Experts of a small language model: vocabulary 8192, 214M tokens.
Below are experts of layer 9 (counted from 0) of a mixture-of-experts language model. Rows are named router (the router's row for the expert), up (a neuron's input weights, with its number), down (a neuron's output weights, with its number) and show model dimensions 0-127. Each number is 128 + 32 x the weight over its row's rms, rounded and kept within 0 to 255. Numbers have three digits each.
Before each expert's rows: "comes before" lists some tokens at least twice as common just after its tokens as in all text; "comes after" lists some tokens at least twice as common just before its tokens as in all text. This comes from a sample of Wikipedia text that the model never trained on. Tokens count by the router's weight.

# expert 116
comes before: " |", ",", ".", ")", ";", " –"
comes after: "1", "0", "2", "9", "8", "7"
router:148122198120123121112127147187136127138179121131104118151144132144137144109133125121160131127160188203185141153134144164125144167169144119142138165158122131156131149131176148176178175162131137135127141158135141139158143133094120119137145139111123086151224185180150182106145061129097203151090217123147098128160122220079112121086146139127106127141083108170131171200157126143141112185097
up3:129099132106092099099143119166097149150154135122120083158108123065145133113107072147171182091090156109178116149137155141140080162118077167115169141139142125134157095111152095148101122113203141092134131139152078161103171129112112140159180088212169062077107144076157175122117186111134133153108186142107139156134111144109219171148162183136088136133142160107131091134115143177147203097149
down3:096122040136171141103125168158186163158142141137117093110124143067133114121136090136165157125142086113116136084133072164092136126092100099131126118159107159133133121127162064097186112192038148112140173139171139135175140143109157080245102096091149178142131099137122146102090147108191111186113123157085135123146101192159111112124148141152162111157071101122099143148150129132154147104140

# expert 215
comes before: "–", ")", " |", "),", ",", ")."
comes after: "1", "0", "2", "9", "8", "7"
router:148117132116119142113116170128163095123144124127092111150146112159120142114131103109150165123119126192175151116131153163111163185160157131099087163115127063157119122110170174182165149185136127146128203146117133132134128110123130105141148182111098085137204130156135173116163121153113191187108192144161099108161104228118110101105131141116090169192111133183141173200203104154143121185110
up2:118081093094131146108118092133119149156171073122123102097135113119109124131077071098111094094152100151158175142171124060128151162132056155119143154162201127094083102150147232153089166128116115145094132128119159119142177085168066152107107141114148147128087149086169137167090148026119104152134126160110093144105096175155169092140130170099147175123147129098172174137136160122169133149144
down2:107088114167084137072152113126112167120098076128136090113115161150221100125158117150142160081130109124150157086175140155111081151194123115154143024158130137117146153113122130144120130151134116098077161143170111186082089124154130098096199096162106106110145101124132150103104169098148131113164090133063116090157227110090145105065087119093150144160171167111142153111141129112151091120116

# expert 26
comes before: "9", "8", "0", "7", "6", "5"
comes after: " ", " (", "–", " No", "9", "eng"
router:164115153131114100144108147178120117125100140151110152163071113125179141167167101120190128068122130190134105114150178163090171163138197092138135160107119101142151141121160222160193166157125141148122161161160121167131127171129173074120074113131098105177181188138154122101084114116148145183137217118141122131150120151107130169094176132092120176122150109178146156133091112124181120168106
up0:174133093102118123180125071151086153109135137126118222090143179159115095125153098081093091114120117132129124132084144091119143156192129106121164172110153125163174137217162166163083145091114155180113081133100136180071119094073134141156191123144108099101176140093114136174127129100124107156136129125106150140105134091153182152136113052113088115113167123109124084108150170102128157211118
down0:118105138160095171114122164087159161156113144123184076118136160170072181182120137124087098204134104123113113137159166120116168148101105042127141135117085083136124120157131050165135098085169125129138150078092119148071067179130137152112177127104120042118107100089115208122071122111140141132165141154099119148107151070059127160112117137142160139123126155144124115123113150085081105149147

# expert 167
comes before: "0", "2", "3", "5", "4", "6"
comes after: "-", " ", "/", " (", " \"", "9"
router:191119136101147100154130147139108111194119130164159122151096092093161172073125095122170156027153138129137156163127198085122138115183148131098117141059147088141157093107197117144132130132039120113103172130143112157100126148118119167157099158167101124124171152157137139089100146100145127094050129131133166096165100142094109131075169135117136122195119097174103138161163100150114060157104
up0:157190129161144161143123126108129091066149175191091129174123119103094158125138115131133153084184097102085159189140171077157115109123117134139063108094174111094170158094070105135107158097072131065095079126153094101102112121118130083175139143173101177147141083136151123123069172108108120180185088133094144133139189107150139127135165099188104109141112135105133079081151140123083176139145
down0:184095104135072154138177136138168119145116124146186095099145113161117100147175116147153097137088108132138173074119152159111115114103171104127131134094058097152125184150158201207123141159193127159081117132080155163055189081154100158158130109178167139086155112163127134168096148077121133118155147085121150133140132139179100140118151123158122138103055098150117177164153155100124079159162

# expert 163
comes before: " be", " a", " been", " not", " also", " have"
comes after: " it", " It", " he", "s", " which", " He"
router:121187111129145102131103116143138119137123096139155103176113077123122135063101085147224138084083132107162095115108123148100090100145128083092109129106148139099133128052182138164199093221143108085127132176106117095131044137134125088143152130195089172136107126112122157150096128119141122172112100183078131126151143170100157126124165171135170162206135088127110133105128095079115114147145
up0:107160098125145128165136094083148164109138127089161100144159161092098126120152183098081190125044129125070146146135123160132115167119209104144080122138124137093155088033146110134172055109142106136149088120138150091163132124177176060107061130107163149106109103135142195111137126139108109167131093147138168103135147119090157107127159092131158097146158151183136104210160104137151101114145
down0:149174127120122167127091144231098101111112127081111098099160074175134157089164075099120097181126152065122137158076059137113178097152100114133122205130056162149101123196097141075130102116110124087147144081131140117112103099118096165148123162095143126157077159140068135173150139102175093164116080124101171063135117117128122144121154170103077136151132115149140088118109155125091115128121

# expert 235
comes before: " a", " been", " also", " the", " used", " not"
comes after: " It", " was", " it", " he", " to", " which"
router:139163183087154126133090132158148135194160109120123141192101064171119123073108059144222104115086190181128102142093142130107180131179117126107142138107131098124126136090138102158184159158099115092144124201109142124140081163094112128138144102204084142140129158137114105156146120099149136176105129130069131123183121196135144111157136166122154143166132107161137177120177102096118088192130
up0:155061159121160096137104093176162131097112166163149127121154129105149147158167118082129134094083161157119069117123170076131146130111149165146177163133154133140163121183138143146113109151123067132106081161107137139153078152138121144128090098142075134143155111162106088095065095157141109133108114062075117161131097177135172084153131138133138192187159176162062060122099173094167098158058
down0:149103173149130147121125137068122137141137156078112168134159098090171131086140153129090185099135153144128108101160141134090093100107086129123107201114197135129113122109094209120146065057181109115085167129125140129137078125155110147156095074078094097060147112147149058134150104117087136100134129082132078136160183125132104118153145089115095164121149103127179048177143158142137172129083

# expert 209
comes before: "\n", " The", " In", " It", " He", " This"
comes after: "s", "5", "7", "6", "4", "e"
router:124155133101107134177147142163060108133142155114097084109115063123118128115119062173191125028067113146139118124106131169088134144155174116130113157140137125139153144117095161093217149193142172068088112126138112093145046107131081154164114104144156101169158120104169154113118144108110091148131107152127096129160120169113159158066140145126097110199139117099084113065135084123117128163148
up0:132141098104120186164105102136090106132106131086108135113141173128149049205111086095083116140133124157150094191165149134177131180143123138166189155179191134087104186105139110148076130129178118156110127072107103159132160177132105142115170093131124104094152101120073101158113143105124114128177077171102044153126131084159135185129110147187121107147163082174137106133178141120102131133164
down0:108174076191057128101160138157124124133144114167153091157148150176168152115132113106153145208147143150088092098117153152134146128073181123149132105114115135070134129120113169150136155149159146131135090129102114107162148162133149116148103118077169153141191134170067059136101194190157117080098125129070138161060106112183121095131129091123175125115130065190110107142161126158189157152142

# expert 7
comes before: "0", " century", "3", "1", "5", "4"
comes after: "0", "9", "8", "5", "4", "6"
router:116136146098093127097125181139103142141126094120123141127138110162162144034108092145169136113117145141193157101096160145109161173154168127079151206118126104162101114121146149153180088134103156113143139179126173152137149123147117108143155158102095066132218154165154161108134090121117112152123226106158128079135080138152100052110150104162105166194101134119106161179153126119124104189087
up0:146160115114129105112105113104164102170133166128065155124089145139158061115176102164093093146084157126082147116134149122142140101113160146187201115142144091109166094112091113122131181142160118178120099037090099143096121179149129161104095097044117141110161160088049086079175112053103085142135134148167108135128137172099147079099135116108131130176102147119139152086101116135144123159077
down0:134194079178130115097181131091143094140139119139117121185144144132112116140155072116115088096156133089207079116125153183201132111106123157162167076153196103157152134125050136120137142098096140116127075097116135173116133089109158121112171171124155095121138160116112075107169159118111158150183151169108160154149057192137136084125086128131164108126093083134135158157171177176121113163149

# expert 222
comes before: "4", "5", "0", "6", "3", "8"
comes after: "9", "0", "8", "7", "pre"
router:105137139123163122114069103128142086128158155210133159163114070175163118120092059121151143057109157160158125185098126126111167202172143102083156160096153100156139098112133154173228139142108102150057108122115106155087086178120063120113166137119107114183144145175155095148154126096112140164130137135144155100186121132153141099143154116127097132182125134153103114116136128093108080172078
up3:057135089119141121174115152106159099116159114128131142130154048195123158140156107185161107115113131184109151143094115118095172138109134134101128170026123145142112125106090115121078126111091119108143084098085190103103134071147093099094129129127119180110133127105169157104034129151129142155168090149138105096177126098169158048104136179141145145167134194135121174123142067154119106124131
down3:136126146176116163051061107089174193087122153119101134159140139136188128112102118093176112119131164110070117090126121125079146171048165102132157171098123157120147105180160140160135106172143147084092142124129114203110153157165147080136255097139143110130162100159149113152122136127118108141144089086100115059134101106145151125183140118147101126132101165152157096161099154121138133120167

# expert 88
comes before: "\n", " The", " He", " In", " It", " This"
comes after: ".", "s", ".\"", ").", " season", "ation"
router:161131132084103121114114144189130162135163158121105100106161109107133151072115082133207151066169070190135112116130139189098143188116147099140140153160124129128125140108167164157172162185138159100112180178151103124145132114134117135107134123126124079163182172132190145105126086101134163185146161168138071117192123162125169136064118107115143145201130124126116136177184092141162084184131
up0:102101162122108113146118124164201145129109192139075145154123123142184143107093119153127062136120156146061166143096182122118059141122137162193106136058152152124118102124099152157103132135128105174129180163102150102086136182177154174121155126135156171124159136099160142088145109137076097115136121112154098135178123145126095172112136138120087123086081160106107101187240121179111124109079
down0:140087152155120126160063108166170101153104127175105167169123120153167129115123092146137088164101149117122130122142129133140112102095143129221181147077175113174113124123107078107131119126148086174073142149123157143129201123137200080148152058157140129091112128143149151081149101152082075164171139115142074176118069143160128130114086122157146070096061142128109130123170131153196120087172

# expert 240
comes before: " ", " new", " member", " few", " small", " number"
comes after: " is", " as", " was", ",", " with", " in"
router:136123126096103103097077167116054108130126106144136117069140113089132140097142036158142203057109122141157061098095157140104149109150124135124070162122128077078145136090137134158161153119117181093133185102147120162132083133106126150058102178186136105171171094160163116189096128117175186147077129141157085139131118111141161119134128185159118120158129113128130141130147116090169072161151
up0:157175183116122110107090102111124133126124146175157112115069111142195152148124118115135130086111150123137099165127143086139131117081089089089156119119107115122128185159116130132118178151217130133087109084138098153067160105038109113099099178076133148119150108105216128171184163094197139103101094132129144105167111146144110148181140131090137109150119076148142083156166128111132118136034
down0:158214163115153149112067107207137090123147110102130114084126149138127175146178158044091178113123172103131121189134113122105104103101209096109117124155153167134173176077155139203095119154138140124053086073122134094102112096134143119109096145098101152085168073110126135068104060119164128142144093107131120191142129126098139130138106135124148172114128154115160150141134175127103129118152

# expert 44
comes before: "9", "8", "0", "7", "5", "6"
comes after: " ", " (", "–", " L", " $", "°"
router:141134118100116072132094123152152137129129161159139150176104091124152163153139115146189154102116137195176146151092175128134204219191123077147089169094148104102137149132110187113161159140071121098122183120118108185136112127125137115127148099158119110180141150115067123109113131069142111080140206144130130129196103140094125149125151161080133098095091106122176168139139153106122110221138
up0:094116148146107127162048097121171116036119108201157126055127094166176143149131122135128117131069119158142169125066121154097181143180141140099136124096146116118147106155097158109088200118119133113109050152119127159061108135109141122090111106139114069144144087076114134113168147132103107130133106108144090040145129130111085118082136042112071095155087161141103118126115124142144146132120
down0:135100087138106173045191165147128168125155109140117157125122142099156145080131101162184155094145115075122144095098149132095144155142164131051070152164150116139172169123155123149201178143109151130124105079132169135151167154129119132150137099147114149146134177171123107079142121137095181124200175085169090136099078149137173109143102120138091120099142079134105108188063170142125138058161

# expert 151
comes before: " of", " than", "-", " years", " time", " year"
comes after: " a", " the", " his", " The", " is", " an"
router:136169155084073116082104137148109136129098158144109085103174088152184126110127070170133164149084149224191065161109123103134194167150149147175164148179131053096110124075142179158179117136113119102139104093117106157158126138109080105109153102141174135121168122111128097118095117084162117119082157141111126120112132154105133124109154128121147084172130091155155166182128071083146089158071
up4:141122153122119146117071149163068157180160192150177135134098102124117091171133097101148083129115099111165109100145108148170150161103110139095113138191088132139065123132109110152091110172108134094097125184206053089113128147092164116139095155206158131148126142109215126078066110144148177147105167054149091114090147116149157135165145124122112136166122091187143089119126110142143139123088
down4:080087165122145128109179110151141133100145151130093078131137161160144135160099152117095156118161116120115178191123102173115114140147130142069158101129164099159069116120175136177148050123102137132116127161155182141151179169121134117114095114157065100122097094086083064135153138202147125168171194137124140107109140121129118123086172104136146108151109126052149120131147053073148179073072

# expert 236
comes before: " was", " is", " had", " has", " are", " were"
comes after: ".", ",", " where", " that", " when", " which"
router:108160069084086125150142151134118083135164150122125082112188095140145139136105058171182129089080147171106073100108129150132171198150109069106107168103147199134121172119178140135170120184114128109128166166106096166078129152167087104137141141174131189193181072111150155122117178096149136146147124118155185131138103103132152151132113176144084137134162106141145177106142071142145089143097
up0:167126111134126137139132168126132116096133137167130064099162112168068128142145160089142143170097158132160095172016194174053118137171159116132125162133094124089115143151100134123088178157153099130120162135166137143061117148124066146203129178126154186111109129135117125158197137172132168166144110158123155058161130092070110180137077159108111135102136116142117098117111087121117159142135
down0:116162143119128135166106129106118159127118126103059120135183094054131139078160081136110169122099142089105121126138142109142116078098159093093089185152039082115138169122102093090157099117071132107104132174072157126162163153128142106142093112104088185138057126109126155087153175155130122091131109155148040103119108092132087103082144174163136123205098167147156087160124118140125106173120